{"d_shared_expert": 0, "hidden_act": "tanh_gelu", "init_std_router": 0.0116, "batch_tokens": [131072, 262144], "train_tokens": 978500000, "max_steps": 6122}
Below are experts of layer 4 (counted from 0) of a mixture-of-experts language model. Rows are named router (the router's row for the expert), up (a neuron's input weights, with its number) and show model dimensions 0-255. Each number is 128 + 24 x the weight over its row's rms, rounded and kept within 0 to 255. Numbers have three digits each.
Before each expert's rows: "mostly gets" lists some tokens that are sent to it at least half of the time. This comes from a sample of Wikipedia text that the model never trained on.

# expert 71
mostly gets: "==", "===", " ==", "====", " ===", "\""
router:096162133117133120088110115149167087190107138150078095139113121083134114152136157138151124125138128122125165151100148086128141116151140117165147084143141150127162156167147138104137121085127116144118133137097141100118127146164144116103107145130123083134143094124126116154130175122116131135110094111077138132101086120151150105140135151090099121150121131152162120112145133119125168122100097104097124124107080136125140145106123125142153116156107154139116117128158109172118112127135101103117142116117157080157180137118113107167151144137127137169089104117140139141105147128098135171128128152158084134102116134118126085118131164116089098114132142070082145147132157131117156199108156141106113069159132127112149148114107125122152095160079171124141135108092149070113102136133107
up0:105117133119142132135095117098132124131149106110123138155138138114155138128144137134125166120158167150129121128163097182143096131096128111170133091086077125200144134130143136109138112150127147106124166123157088117163104126123095191108115109117148143117080131120135161126140180112107177152172146152092090134147121129139148116102113132143126089116147127091067099124105143175177129140097124117149113108074113132082142141107170156094145101110089103138134146111098108114126140141118150123155137118152133145170195137102131132174109099154127139120139111154137152126162155119099158121126119087132135099145123169184154153142110143159152141138090122101187120124121091121126130168119123150108150129134131134141106118143157166100121136137123139117138159126169165144138124131127098
up1:138133129145119124149114143123145121139116123109140124125147157129075146121140154092132100154145110128103155123128107144079066120133133125132114150133122148130159143105143136127117129120124123068124164144128155127152114129167147116093132172117115106151120131160146168164142135154148134123097164114133125099142124120143114138110158108207153177130113182067146138118111091181120109114132166148152112153187095122148118133134129084068109160093139134124178124114121125100125120073153103147140139157099123128151117122156129169111108102096161112118182127119136158138179128127118173158141112131102142117121127051111083111194141140107105103143118097124128094149104099111127121140133154128149141120164095097114094115146109148121102096124113132134126087125148142114153123144154128
up2:116086090142127157148152161146154122136128116128122153163120141145139148118065132124105098146106152094122107117127076117082109142124171139134121132146131123144150127112081155144114150123128114134140141116121101159126111175125144136130144141119106166096143148136116156129089090182128147130157139124150172143121120112111082149102154068094155127115119125131101093129109149107129109091165123107209154132147130112124088141144150122142124145099108097099150124151127101106105110129139100129118131113156114146119119137108103120145148124124086073059137097123146140122103172124098144110131168141127130140112112137136118143191123092105144098121146111126120105125107132132121171146134070159091120112159079156109089118095138122173111078141163174141113138147116121153175116157109126
up3:122125143105156096144109090138164128119120065148162123106148119141171121118115160099125107124148126159139159122122143157109139095103146104125082190163151128162103097104119134160098138141144100130171134120144107138159144138129153119118123130139095133124141133111166167119119170134147099107180128133109141108116144164147139119117147116147107084101157083119126132105112180123112137087100163115086089100187109136118107130101117093094109122157144116101123128109132159115151124143109132188083128119083124139135160125116088118170141151091122096128124121129193140116127102103155088131143150167072124105147102126086142127094127140138094138114163093157128148131131122079165150150139140115134115117157138161125130146078119142090104125123133096124118153150119076130126095138121129
up4:162092111144157108146155130138097121087168139122115141147142161177151150112132169112098106092148075134117121133097103109116097137115113129122072153111059087117115164113128158171133073151138138105093144087115122108138108083126160132137126056123130112143089098153112093130128151170100095123111136133112141129127128119138069141097118147131133103142149104166139130111159104132135088124101145168126141115132154140085144099152114138109111109158143153153134183157151126149101167116119142138123120167059164133112112134123111163146144099144099113098145151126122113146136144135101120116148112114116134125116107169134139115109106127112145137133139082196169129168125149166164101131133095161126110119106098113137139110150108130116123107097147110107119130114150129122169122100115134
up5:131140130148133122146125110135107129116176131151123165125111119125076124105122135080150098092107108129116093113145119129107105192131110156117082126164131131136152133123108150124112065127115145079147132203130129087113118143089121140169071153148122119166165120122158135193125135114123094100098118150121159120155117122139145146090158116140121138121101147135140096112170109125143119134128120136163134123195111084118134125087135142059133113141114114136098119154175107054109144149132143191116136140186131141145102119133100139083144139144128115135150094126167086105117119130136111137142132143169140119116110123140123146122123125119118150079106135154177145133135144114117122128119139108125165140069126130081154120134168124146124115135126144110089146143117125130111147093109096
up6:146107109115128119158141140114125119169140084121127139107144161113128162148063123132121147110134140161083122115144191133094128127146100098111150136122135138133157122129110120177113146139190116132100122105138145123189118153143189148121099127149126148129099123142159137105119153132121196136121118136113144102129171138111124146127142117148173134153139115150184168120131127052138094187114111082119126098109124106117120142162158123100145121129089133148114108160097131114144095146167131150135110147126147129136125124120113149142121134125125101150120077169120125114128137094138164148124148090119154123130103066185136160134116133106075126112131099116141072116136134124115140129148101094108124170109125111135095112105132160122129141133144141148052179126102094138131140144143113
up7:130135132120151118125091128124151137105102130139151134126155117127128126129145159147121113146140166126172052104122079142165113115128076127141179146099113127098136145072092137140112131144054147142145117161108118131151129120122104160157122102088135117102069147134140110133149121130136102154128118140112138116110163123182177160122118132145133163105103123122056170137115120112130131084105124113154099097116117104080134158162106152110137103124133105116119105147126129098128138119117115131096107087187101118103152124118119149152114142109128174155145151085123149148143114112182117137094180128106131116125086091112134103124087105121140111118097139105125097106150148102128142109154148105108192182140104117165157139149115101120120160142125141127150145137086125149135149113154148
up8:137097137110143141150104171143124143100130142121130172134121176122110106115140097058105089082153103142138141150148140156086135131134137105163118139181110135121095122110110143142142154142084137090148129120163127134112137102116140140120112146073128103152138180116074097130142129101146146166120123126173102105142125077136069141127123139146139128125135123145136196116149131164114137182127145164125191153141100136096143150139114127133151144117121107131154121118109125104159152108134106130074142119091093120115098115151149095125129119110129121154146159118169108049110079119103135132133144096084147120082105140104138135147144077182133144100116133129143159130101099122130130118118137124141136147128131148048148130139122130123127110142119115103131129144142119139150101113093093
up9:123117139158149117129148110098168171124145090166136108092121125124138146138106134127099130076170137115119121102154067135138155112099139086095169115108158136127121166121126122101124109115145138150114124118117136115148101126134176130079128123087145123080143147117143164153105084130128122104122105156102135103137119148128136127105138134166118155142120126115124106135119098078133121136123139142115142136118149144116106096141150148116072110117126159131121177130130129109137117076158163103116099114120116132168108111145142105123175111145219126104208140103185143139181166138138166147128138131130146121134096119122142107115133144145112112136141096132152088098163149074153146124125105150168156132136098125134144136173132128121142145085167127177129069129134097125167100127130127
up10:121161098120110165124155152137120097131175113088083124140094171139096150071134127131092136121098148133128138109100146129114101172144132103129154126114117106160112107148141103116091093122087139134101087150141144102129130160132100131136146171152120130102156134132060138160121132170141172125106161133143146130147145152152092108135166110153132117121143167157126132168120095117133145127177086136150137135119165099135141109108143185087132101158135101135104132145140152147087110141111159152125136134130115110048125132118136138092148140126132123120165156108152134094143144083150089138129149147135169114104091114136124188112096122135165116141156095129122112148127133139081129158162133082105152147086085093134079149085133161162113115130140132128131102142126114116133137112130151
up11:115122173139105134134105134136138144188161101110113133147096144112116119135140118110101121123107137166140122118148122127158112133137066131132139127118153099117138133102080065112137119158099127150133117136115134153168122167116158128111132120110117104115128154115175112130088112132152136127145151111122178079142103121146104141068163079141163107138113160141092153145142147088129112129122105120124139169118148104097145077121148158136045133125150141156152127146100082126108132109157169136145122111167117079142119133163132085130122119119104131142121117150158130122141130128121128144121107133101152134169141136112106180144109133120141070124127132129124160115132139157126109081116133145136099158138136128106102140094115218147102133149169109161079108142131151181178113122105126
up12:135107132147109075133119125159144145100087131074146126124183131124122121126129131128137143120149138139139126156111123187124144127098140133149101142140150142138152088131127085097117155142080133115130101146114145166135126098081137162122132160094146125141119152100133118112140104133152123141111151144135143180115163122107139128105153124166143120101165086125057110075170124142090142135133167120121122173104159117130146095150162141167129150095130102087107143118093113118082153122094081143134090139144140140179094139132134138115078113142141123105119134124134110129132179132151123132123111102139145149155164117173143145138125057173156096161163103161147128124098137154090091093135144136160112129098099113117079111120149110157110111109114108151136105116129134106119104074135124
up13:074143142153139123132075141122159153090159146159121125128139135143118141141136111130121102171158115100107141140113028147129076149120141110109172148098109113117109179109126090154129108127130101153108120095113141113107094119103130153172113119110098154125099146130153128112129137118071163123122092136087125128119115142093093130113176145143146126114111135090131149130141157140158106131151190145113069145151120123151105170135123174074101143148145144155154102128129106119139157147144131126134114123147175127130126132126124138138134082140185185113154131098119132115143141152100147131135086135154130125115118077115132146081145146138061119115147135117118129166137111144106125151121130156102107144121111112100099132094126145129140130094103126193136116131134108146168112126110107
up14:124090148111096121151127152125145127158120127140124145148128127143068166159147153096090149141161172104108122058126118132142128137124107116144167134117154116151157144130128164110135113134090162127113163156123100143139140168141131140123118081139122137122107129156128103130114191080106122129128110141108139133146148126080109164112116144151149180129096160080086133116101166121169089145127127131131117119124143113129154098125170128102111136079129124110153142146116110141100159157146114112152112159107111128132100107076131146090142112155126180103141141111097148139154123168121164094082125128116141148084173157149076117132160140182157151095128133101115145103135132104112127134127099138107164150133138122148091137162166147118116150065149158154153089147147136121165123129146102
up15:114126148179092103130166111130126103131168105113133170176133135186116132147095117105098116130143152148119099129108185122140100133138133111134066111137125142125089115097116127132147101114126123084100112118116121137155163138138127108110128120140108142105089149145140096147155131167122155121145127157158122104135188135109135127096120115132118097101107131137126112109152101109143147112144160113120168172126135100062062133179180075132121103139082140113184080094132089135159134143126129120121176116093162156132100097113113141122115139141115131111159129131117128121172130138100148134134109105162144163140161094130158143145179125138109163116078117123153135144123129121107123119142073108141117130114106120146090119165110151120126108146153121121088075134157129130139102123155095
up16:082127101144128106123128185140090131150091139122146124143106101138156133070119127121125130113114167149108133125167059126112147165139130150093163126121135148153141106121130090115127098139129140136129167122147129131133097099119155116151145115124123130121134134124114170098138140160132158094148121120124108104144154132128099141116115143131162153138157112077134117128172108107120149156109120100121131125145128139160142092148123184126126150125144097118132115114134138119127161170134180127160124152146156135106101139194140140154126120084102178148118134162095115131117131087140090143060123131099185106144118072134136132124157130148133094126097181156122125117162106144167135087157109095145106126094140105133115131127113124158125126140139126096158143184151147193118103157201132
up17:130123154140123150133158157133134160106158093130169140120186158126144147117098119158101153137125146166116147118164070135140137141137112149158174108106152122153078120165111124119107153138179149140145137115108171156130111102124132154130138105138123155135089112100140158122110126128133144134119105148120129072126143135113135156089142133138147135137132092149066141114122140135155124110139122124104142117159143124157126142153117142102140170159130124109126170173077160103107139162145186126110120132163128162113093156095166125130118128157151133139113120096158081105139155168140095132085170135128114132177130133186106118138176141104159148124099081120133114126141134128160123111153155115132106127117151134141050129115127140124115137141107103142159119208106156118180120103137129
up18:097173105081111115179140168101113110088139141104128110136128111145186137140075144151168168145144073128113120150139134188165141098109094117128121119166083106139135114137081099152112091128131139141167124100125142138130103135153106145129110130144156130068143150126113095136108166142140142071091126130095118156153145119109120160125162092141163121114093137129088169117124128171115099098112127117127112117144129112112152078126121138060124139143165130128099154158099106122134159130132181124127140145096089110133125164133128128099134096108167131160152170121109135115129089148138129099123108137136149136150144134128153109125113162126109166107101125142139136106166091115129079119130131109187150137144127164108133124103147137122110147115112095161128146121100136121103120079100109
up19:131144144119161118130079139149162130118131137121133167157122135122100128143136086120127120142179135136169124142112131118134136087138104157106116101138120129130145167140124184154111121169135153108123103114149143119169118101114123118139111121112145163088127129137102140119125136144107108112118095112149163176123110148143102140112097123139155133141122112112127136086127080150120123153120131114150137153120139135134112169084112137047117182202133123137123187120098178068140151123160156143141153119083185146119140179148108078143162108141166145121143104113172150110179151148115108128173140142127101129127175101130129098162164095108130087108145183129146093089131128109147096112132112114114140135102161129123098132109157114131115113141098113125123125115091089126107107143136143
up20:147120114154145123152112061139136147134113126102118124149102119121115101112125107140083077089160157115100156131102112140120146111107123138129160126117136169148135120124125137137183135154119122115145104137106102118141124088137073140101123139159135136146082134147117132158060109097112162151137117111148155128133151113111098149053128193129143126133136094101109117121078130135171115124123122117132143134109157110102129113136095101114137127132135141108178141081110130094148133122143127107129122157142115136123116156103114201096134162140153115118109155131142114107138126110150098186097113128154118137108099075150137107151169152128128178116074164091131106119199124115138091146115105161131179125127085144099126114137094156132142129121136124096110110129119142149165137143142082
up21:179112148136134133131104130118147137120187087144131127145114145120091127108133129109138127123155128147140150138143141125126166147102118163105119181170112070136113083111133141169127106132074133127133162100136113123193118108127130129103138146094103143141109178172150148078121164128148216153110109142102116149136159092113121133143128141133133108111137141145119177158130143117167128159170130140116115172144118123125163175131155138108101112146154118125091155146093092112148133164110123146114126112104130108103133161107115141120136120145136071136157208176140131071160153142115180093145118167133186170113101142148111120122117145122151144117129143112145086147126128157106148135147140140152158110140117117136130136155135139136113136158133119152105128125135136117151135107170099
up22:110133096114145112121129143132154150130120126150129136162092117114118115137105136117173095130105170168082113120131113122172079095135122140135142141117145107139105098053110110131105157159091113142131136093147151149112138115133113147098129101137121131160107132128152107145131159153105103129136151110110123084156147147122162120127111110095139133147109151138097117131128087111111138108121164151171096144115138125151120154159115089103137118156093105081136117116124093124193131115106091120123128147130170110073108157139128117133124113108147099142113138127154132109100125121164099112112073139119135096193128133091127111100081112116179118117129082124112100116136146079086136075155174099084164147090101113137120129138135082173121163123149175125083138129144088136136135116151124
up23:166138161101127111118108120134079132119121126152159130100152140107145134108127108147125110136112138149131150116138123128152142125124175186175151110143111142117144136113112111103149140096128163136134131119116141131156094147120152135168114125102159141126133131117128125113125144121131129136139122126144127116164120129098115151113150082130132129100151153112140141145100120183100112145155156128111113098121137121099137083232185137112130132135156104141132122166155129145117172114135110121132123079172138103076081127156095129127117087130144118111120171169099121099127135105105113132082118143111161143140108138178149184112118102150160119077104158140104091119159131116133141061157177111067170123112165167104155119133135152106123136173088117094147124133116142119098149134106148
up24:110117121129101150143104117137162141139173142092125122173140126143101171157100118106146111130126150075125104112133119133074107150098132135116169138119111095160151120148131064110108151132101144167104114182116154148157126135126105107139104119142081118107130091126116145132109126098087148127118130111145122106161120143042140153114076143160106158144154135125108114104138165136184140122124123178168138151155185146125104100143149126134102123106139109115164126116115152161127122115074123120098131125109087131146110144113128115114143116125109111146178136114116138133153168106136094129128117060127106097143137146166119137110142118125185119115091123119120134109133118101126092117114155143106108115150128121067097111134118108101142140131173124084153073148100153147094133128147091
up25:117105168122141131144147133115122121100144124103132123088157122140131125145132131101106137155087112139114099087155139133104127115114117133119109137066142139183085142119136090129100174181114139138118087142113110122117109124125088121125135121130141146160119131151105102109142121150182150123131168117188131110126122178126163137149193099118130152140162110095107122119098125107144107167154154137147119124178170127116129139103133106083137139144136142108133119135122120126155115113130118154119129147118128141066099113100103148108106154130108152148175118162196139122163117106162167133152124142094119111084124115094143199148109136148153126146157156102134118123120120097116149159122104066097133188133110113166130122101185121139107122111159133098101133099167150132140142115165149
up26:180103088137156144141116126103106155125100129105127106175140097131104139122136097154134154125153135140126112130140144152165186146123147138114161122092153118141106099109130121178139096150104148203119118174143105138148132142142117124098142110156106131120123140117112122124119142122103231138128116135132129140136122128073137134137127165148118179131134162184125112099109132143177118180119138120117124153153126098090122134153137121113131145120127095101114130151123119137109147090091154174087075108120127117134118112124087136131103121103102090139188139130110128117096129131120113114130100085136127105111136107157132103130142124146143130080125125124129108140141083138126090138150190168151130148108108128119109104141149165139140166147105147166117069133142131144122073118180120
up27:135111113148132120154136150126139085143175125123098152142173165087132115108079108129131118139115135132091126129111159104139137088123145145102122139125135136085116172144139168087119173123074108109138137086104122145135158166133164116112110187100182175120096125138150177140150161110100154114143126159122139131144148140111139127147112126121127154099133150074089131104103106095097161122166140165186136126172172118130130155116131097113111136150154089115155124168110118137141100136104117116135112135108133109113142111118134108143141128149153105166174141153129132142166102128134154131131099140140130098073154105114147157146109119142095169122130125180100126128108125138143134146126150160147123123123166158132127111096134162067112105095132115128110148104110091112197097150109152
up28:118125165127135139122139099089051109106114152146154110140176111157094155126123123112134104105139138117118128134131159160152124115102124125162181154112108122126133110113138113108118127116168116085183168145131132117140171144108117156117122129103145123137148112127146086073143102178076134140121113152116147114122127181135154121119126125168136137126137090167132139115119119116183147111125168111142128152136141142140175138116185131138103109160083136086105150148142154139142128098119134175083112117099092103134182090142104112144101132122093148142126115160194071118125115139100116113134122116126132130139172140125146108151140124162102161161107115091125111141152119160142092110128157109090165119139088138169110113122130111134109103145125126208141130130114109118130141098145145
up29:138116116131102108132100133146120158154127064151148104093133143141118159125110148149165126115151087149115149139117113153070124114124113112148142151136173128174141123126141123119138078175138122115146096140147088098130156129142115135135173074105174131079201118124154129131143148176172086087137139126097145152111100152123146147132106135135133149128171079150116140144131122082170134115123124158148140100161134126087103129137143169152135143139127160125134151126114139128201094137080121139107104107141133102098113120140146125104101101161164136125123133158120122117136154119141079079131123111131083112146124110118130128094149114123163138114118087160140114148104120109174106132125104148144111121141103158066109142118106175157108114108114104169118167145118137153091134137138130
up30:136151098152080095107109135122086127169090116096128169091102138115117135111130120109144127124103180121114159116151129150140080122137121122091109138148114119124111126084095118078118174101170114158130145123149162168129097179120107120127112114076096117110171133132103094138103160158178129131083115135189119148126150107095113142118118126115146165146097150150117119135119121093170137104089086130131171131097121128100140134149134136117117112116156087138111110091131148161131152123094139098112105139166166105119165130157118127097126111105115139162137125113165120109116180122139105143092106144149119140139116168128133121091159086137129116108094094140096104132156127090150148137154101134102155101120130133137104120135133126185133156119126126118138087096110078126122146128065157
up31:134097088142121114129181113119148102135110129135156099099157173124140155123084122110122115130144111118134151123137150165132146132104156081127128123076139163079135108096143142091088107100109149087101126104131141128099159124136179136152150128073114136104098138107151166128157155139178173124123151173099150119134114142104095145107148141132135112134136123056138162098136157105121123119101112150159174120115149131091127099129137147132110124111146125104120146190138130106170139114116112122145106100148131124120103175125134141156108083144148155142148147179151164127162120159117100143153131102119124107122122175093093156181155125155138096156092156125104126126162167088170121136134098116123126132148146126135156118104102141084103118176127128134105099130148110115096109103143139
up32:144117137119129189121127149131153134078111093100107111120109136132150128035125131111137128130120125119142132145099077136127104074114116175115171118117115115092149120110141145163127133136145124155111159101155124134158154140121113113140126169123123156141138143102109097114127114101092152127147083108125099143130122167138104112126122115125137149145150098120123094115111122148170123127114125154135144091100098109134139148136130148119124118092130131110146121116146115108187123122074133139126152102163128097123101089115150151160101129128091172150140151096118106128141089143144113105130116146139140137141085146068128097087115062103130154153108076134154135167120141137154145049119126103129102099088109164155148100152135102188111170080128134096097104139139142127115149146130148
up33:159126149132119090129155100115120081064105117135125112146092177170136107124133113121086130110096102116163096146190145106108093105140107088133126131131158114131114127177111147107132081134105116123108164123127126136123101139144140120114116120136121150120154162149138135112114112156108129126128102170115179140136121126136040137107111149128149112180126110148139089120139118155137109151151115142125092105130118162128078174130141141126118108064143132101091139070116102109168138087140106130123120148132141192147107113142070136129135093098131119132161110097116153134126147128112119133108160110140157149115128121102155136106149127172107158173108187119130116145122112084116083118136093155120127124134129140115121125129137125126114098126144116074122140162157186115119107161137147
up34:135102120142143085160134100114125127143140139143151123146147167171129173144111105159177115166158163143111099091152110128145168149068130131170096146119101120148117153111119176178131133151141141134109137110129115191086136120143168142125117144112145150154163118150156149081122103143160160077163098137121131157148145149150154146098148106132165105110130146119118126110098157129130127120126136140121145137116140104121083099165119103115134089139100150156125101161113145128096101158108139079107141123111118137164163108106121142121161148117099151133126105104152132080133117148150117115099073109109131099136072129157112128125129105159128184125087139101115143117138125109098091127110133142138110116130106107140083117151109082144117093125147083137148129143143119170097144166136185
up35:141109157124081198132156154113121126158155103141142127105146116118116132150112116138138093123134169140114123100134161223165139127111142116146174170116101131095136141123144108141104127160122146142150120166138140134150088130138147155144149138174130104139064134135124098090128142140160123146116124132114116155147116241168113141116144117111121132126108113109136095143132088137184108107130128080135161088119161122132127119102115115149132140124154142145158148111133118117113113130133130133094120080128095146126133114117163134100088128098105143106136117125117126153146137122123193104102139103115128163115102149162145104141121156170134147114109120140129095139133120156142160128102133120127136130126095105099083150136165107176117134090169131131114161119125106140110067132154161
up36:099130156118161164137131113107159162136176098110133127113068117143127094139111142127136129146134139104119104127133153121082160152119135104171093116101127139101118121123119126154141072135127128165136171170155107142131124177087194158126154122114117134134127087137128087110148132117176134144132125125114142139145137154141108149110146127098116177146087145147135158137142118107095119126128157140164081095114142145112107115112139105103117146141141150146124167161113164108179165129154131164176139175171157135136138164088168124123110142119141143121163174144089130137149104170134142139158145146067114117156147086142171156138108096130124102115131124084143119137131102127117130129114094139052136136132115141184117135138169108079127135095146114133108131126121150135142130135096130
up37:131153149120138120169112144085144138136118150130098103133136093130175137096130136091120106166130149135144095113105118110081106120118128122129127138124147075135183136124111097197126113184163110137110162123124150134154141161123134143086173131098081138112139106094121112082133117145128158140126141152148139106102143173124111150104145130153138110152126140136096113155120105110125104097131143143122181115148113151113144156125134167113096141124131127147138111075140161129137089120105157122137148092119140149104099147100116172125156154167165132110153149124126168101137131139146153108110153125152169113131103101125144163150128127121147106176175131108169145136125164140139122135226128122148102120115125127109174119177120155110124133120133149148123174130173091161114145131103180
up38:095152120149151112122138113128142165104162110138100134094166098115130131119074140090135133101127137111067128130124138112141142083129127135150084170154129136127137101160095124086101119127152119146110122177120098112118116168117138189075113102101097127095131111085138107110150148134149156127117189156096142119152124122138121160151119146130138119126158164150120091146109125090135137091116160156109096107102153108118100118181181071162131125108080132138129186157123130116151138132124114100051134136141102111126136117117124130143128120151134148165138129109158167124152146112114151124128104131087129163137128087086105111109170129140123113168143111108142078104167134111126076118125091129131136122149126108146133101120137150120088154150112086158118131121129096126089109131140105
up39:086122101162132094125126148108107138158159075159185129105144127112146126108124123129100120164128146120124103122097128190138093160123117106109169120110171117112178153118118130164100148119157162122128134169123143115139116124182106141159129096187147141111112140129108159080198119108153153143103106144082129111126151156103148142125151078153108122145067109125116133116110119079108139133131131143122103113146138147105138132104151140105133098170127121119158131114078153145129148136173099178116151147145129109128122085122155120118163169127129137134152112129114127121153108127092159122127123155148127124093127136141110149115098175145157141080078130113161135160134170146120094110121158148139121105065129112155097122142132136165097123131108148138143134109101092119139085146150124
up40:113117120123078130123135142126142123141124185129127167091132143150090135105113158182062119157095137187141108126139113135126177101130103109139113143129158094137107154162127130127128144158151150066121146113102119107202145080139098154141165122113114095110090165142149135123120134155102109169136123163173138157157123143147150128103137159155116127095096088087123121106110131110093129148141140152126175108158155143113130112125142178149140104136104133112135104135151120078118167132131117122127134107167127126125142112108094141142156138140116094131137141111127123158151066119156076156147154131139120084165067142140130072105170116143124141125119153088149134152149141121108156094114133152115109141133159134142155137150151147113110142155136091152093138099138154126108120123121131
up41:117126139096127092125140185106164121127098124145095164148130108108130100078166105135111140135076147124139151095128144099135111151115126165136109143086127176127143147116124120114120132123161142142127113142131146140165113087129114172115122103154110174102148109139122137162104136127125146099104100101099106179145117148134192130144130116143149123132101113138135172123129157122178108128212161186146097118177123118167131087126200113090112136130157060128123131136124151123134130120123151153091104155146141122097121127119164141150132148151135140126138114164153133124121129120159183124153139128126142122116185123130129116140123157120128124186077161143132092138082129091116133125119169147113148168077160128136123162097115103135111154115125125113117166128125139129129126109145125
up42:115116117148067165126102127093103114147088119082146153103150097151159064125077133126100117098156129146109151137137103180174164138097128180158121157151104107114141104138138154127092110116123131126148122095123146116143093175092170164144149126079093099134133148127149142142136142126104156095152117145121152109135133127098108132117131137159122089115102108122121092105144141109105143139134138109129113149141124138084111142141186133095128116122122144106121150140114144107155085068135179136111113132153145136114131136122122111120201138103174149135087116108171078117100135135147121101152163132108117092102102129139117111097129119137123163122123127118126101153128130126206078120132169148126158123116133142143073113109175146124102141147135128133134106111108139143109162139147142
up43:170114121125097112152127100132133112144130160082154132171135119140184137100119101162149129116134156128087150081145107120154125152137133178128123145150119135149113110134144191126111172127125149160124142154114124153169101078136110148137100150134086109102172113147075118118134167112113083143137147171077164164142131134115147157116120094113159129125111151098157141125131194114120121130145138106126148117153156138157104107129102154168088098097127128145137099084110094110114114151110116163122121145101126084149097130149117112168138136120162145099115152158123092140128114158118109126161144137152147134129128136124095138103106141145118136132136098132115146179132078144174084156104188089113158150161126125139097092113160142152149118098148140112124121136158151142095127150154151
up44:211095153136127165146144127088132165100115149132135116087097123125126135127128094149138118092141091123103133124132145088154149161132120113139089119113070090086113139133119151115101105140082121065121098182163143112149111127093111147130130130118123112126115173126089086101130143113175164087138156117149127109146122141141137129080137156105137134118160137145092154095096113147136123145161096121173136131137143091144122119138103129125111097130159103131188091136126083131141113105116155138099105099100119104110134124194099112091113130098127154107147142168133121107119120144134142116140125101132168128130156113125115122100118134128167118135150131139128128137139101146143134097121188071093117133112153163116126087145155153125111144108132065128150175122124149123136125138112083
up45:096159093169092125157105127115097121121136144160172172129155108124120131136114141156109096034120149135130083117144169141176147101132097178145145102147133112125153114132120108101131122112138143108156132117154116137133147102053152175141114154137103115145132124127137100134131130113130171172127116110114121092145158149126136124099155091151115114103152070133119103085126157154100136090131116093129171145123118112088131152148128170101122111136165116131091158155123143116101135153112183136050132115137147128137167130138122107143146152122132129133125104138153112076155152104166103100145159149115128079138134115147101101141143119186127152122132134121132134162133119129169100105136134129125131122120141168139088093095142137130126107155132116146141099143119147137117177096142139
up46:134151120172146131109131087130144122144117110104114137097096140109110188118134154116138117104148146154127147137143110114136100121107140105099151151126140097088153149143135181112163106162140123158146114129132121133114135102150104139150129127133144112118146125149121200128144125178090131067104145143120129148101144150091150138104104102132119100123081142129124122138141124022126122123153138102137112111123140140127109165128117163056127124154141129154176117139154134092151138133123120147113132124073057119123143121136125164108139112132129111107165125163128128144171129113161136064142086160111147149129101106149120119113138130149069134124139097165137135101074115176160133117128161137112122131167093118132147125101125110102139086136123096118103100105131077129099109131125115
up47:139110100157135134132093123127145148059126135135117136163173141150113132136117103159102133138136117178126133115194093146097103141132118100139111137106154094096153116155129163162149104113154151130111129101141133155121127174119088136118127109134152103091145125137171125106096174124119152132142115150117154155134151114095151141115145146136125096152057101066123125105122115118122092122107123124094150120123154113155086185123186123119120122127139137166113132099136138124138154108144144132142088132160159144118126129113130118091158139094149164102136132169134118130153149124145164135156089099150127123106139105095158125151106148105120173078154105108117104073112165103162127148115132145145148117113137157132096124170101184123133146087126114100085152142122115113191129096140146
up48:101103154088099173134116061148116149126146145114173179089169119094131119115135063159140132175099088148103111105116161160088067164133124110110095136132175134122104144133126160133123073093142135089141155119130116127136112177108092140112131106120116155127126128127114139145111123140143144107149134123117167165128117158087126155114126113122130148108137129140083108137164146120089114159136117134114077171110130146115147113125180175066133129099181130135129117162113140092158134149126137113133120150177157127092129119087157145173118123107153124125117125124128085120103205157131156134139129119117112095115104118102115112139082131134112157126109148168156108110136139149148115105131142120126138095127135124138116133101145143110112098124157113160126099148097102138131118132112130
up49:125089177159150147147130137094123109145111136133119162123097150132106134122132104148115112131112162111148090113116105109083139105114135116145148127134102164167170131135104121139139120111097147144125145132180126137119093100112125141057180134162144139101106135133114094109140145170166166120147165122166137089131198119136106131153141139170131146146126135123122164163146114126139136134122101126127145163100159121119134122091106095159142113112072118086187083133111049122157158147148138126143145111153158105120106137151078127171101135123133123091155132132173154116154115138157130061094121120127127138095138121154143108146150122133147146120094106129109145104109140103099112147117078123122140134114095110142110139095105171120107114136166139115140123114189152109113129133130094
up50:127138122114099122139162098111098110108119079113138110080134139117111103091129127121122145136103170115156137131111139128128115128114126137154100123100128069152104079109128141133118149123129103135129103147131115103146103138052165129102177126083139156133140135097144140163129095158113122107136123126182126098134118190135162125132162139118130127126110111126160179070161136110109132117097145135107084140111100117119159153111117131156139115137121141098132158132119111114162110127062137141147108115096133112112125087116155140132119126122113093152139157137147102129145110100118117155090123117112104076145111054094166100150144128141161159161114128116144040148124099117116099124156119201123097136100117160117139131122111113151134163134109090119126131136118141124141084115172110
up51:135069131109110137137124137132151143116141101152133108136139164152109124095149176120145111113109140158151096092127117195128143100130110154155166120119117112150131106106115130160124148110096114141121143157155116113131096086137137128108116115141117162127114137136107090114172155154101173124122125112147146131141117172147126148124142174101142155125146147157116134125111154116101134089109207152126117093115130114127132145105151148107156106110047158114119124084121105114147113145131120135133087135129122115096136131087156127137090134109153156094135142132135101108144171172188183132135048167126121153152171137145114110123121140155142118195072170139167129148095142105110142101124110129151127131107128139170151156129092107130113114124123159153153162124124109132117138101111125
up52:146134148133055126114134112144163133135226116137156112123136114138130089103124137121094145140115163144125111110122137131108123071134110145130143119123100144110100141142128113139133149125122142105144093143135136146164130133145124138120151106165148143130117154131140122130110081118112113107122088166155108079117133135095113124099106088119149150079162140134052135137127136161110117154141130107190149095130120091118135100140109103100068148107102131105139113140102158098170132125098101135135105150104146177126108119150152159125136109133145193084150129116131152137157061135132118120131114141131119108195097126110112104097146132117125138150120180182113095144148100128159134174111160082153147128139109126123135125142109148146113126104140097145091088105152117113121139119129145
up53:134134122137117186119150134131110093096119125095166124121146120189069120088120095113119138168130154118135148130096093126130103152125117115139090145130114092120129093114147128181112081160163118107078093134103135112081064106120150125116160129165153152139116153145146167106094118140143127182139126123128118110128165119155080132117150156103121138099155118140148133151120128136093132132138113175099145113138134155126112105132151168137117133108181135140122127101088157059117111134123144107131113128142135168113091134143130139108115105105208145173164122119130122142121146150155098133124140092105127109119136132146101174138156136128158126123100122134155153091105140153146133110153155151139111136119117172151108110112138148134114142070135172107115149140164090131164144114166103
up54:103090146116133143129065155150139111127073144129147129096120093087088133121140164118162105149142176114129123100127160116159150116121144165107127143140112100104135176094097135104136127144135139111161120191137159135195094127131110152189102130160085110110091105152129097116125118109124113142147123136115127143136127095071117157136137113154130141100081170131158136141135147153131123120122146132127136114173190123158199153151153096073145126156121120099064116142134131144104102129091128126137109123118139134155103111171110141120113119135170192103117133119135129099136146155107102127132122155165126087113104127136138125116102125113127106122097141099154133119141129098077105140129118127124116140161147118112099097086142143162156104134119148113121086134123146084158140132133128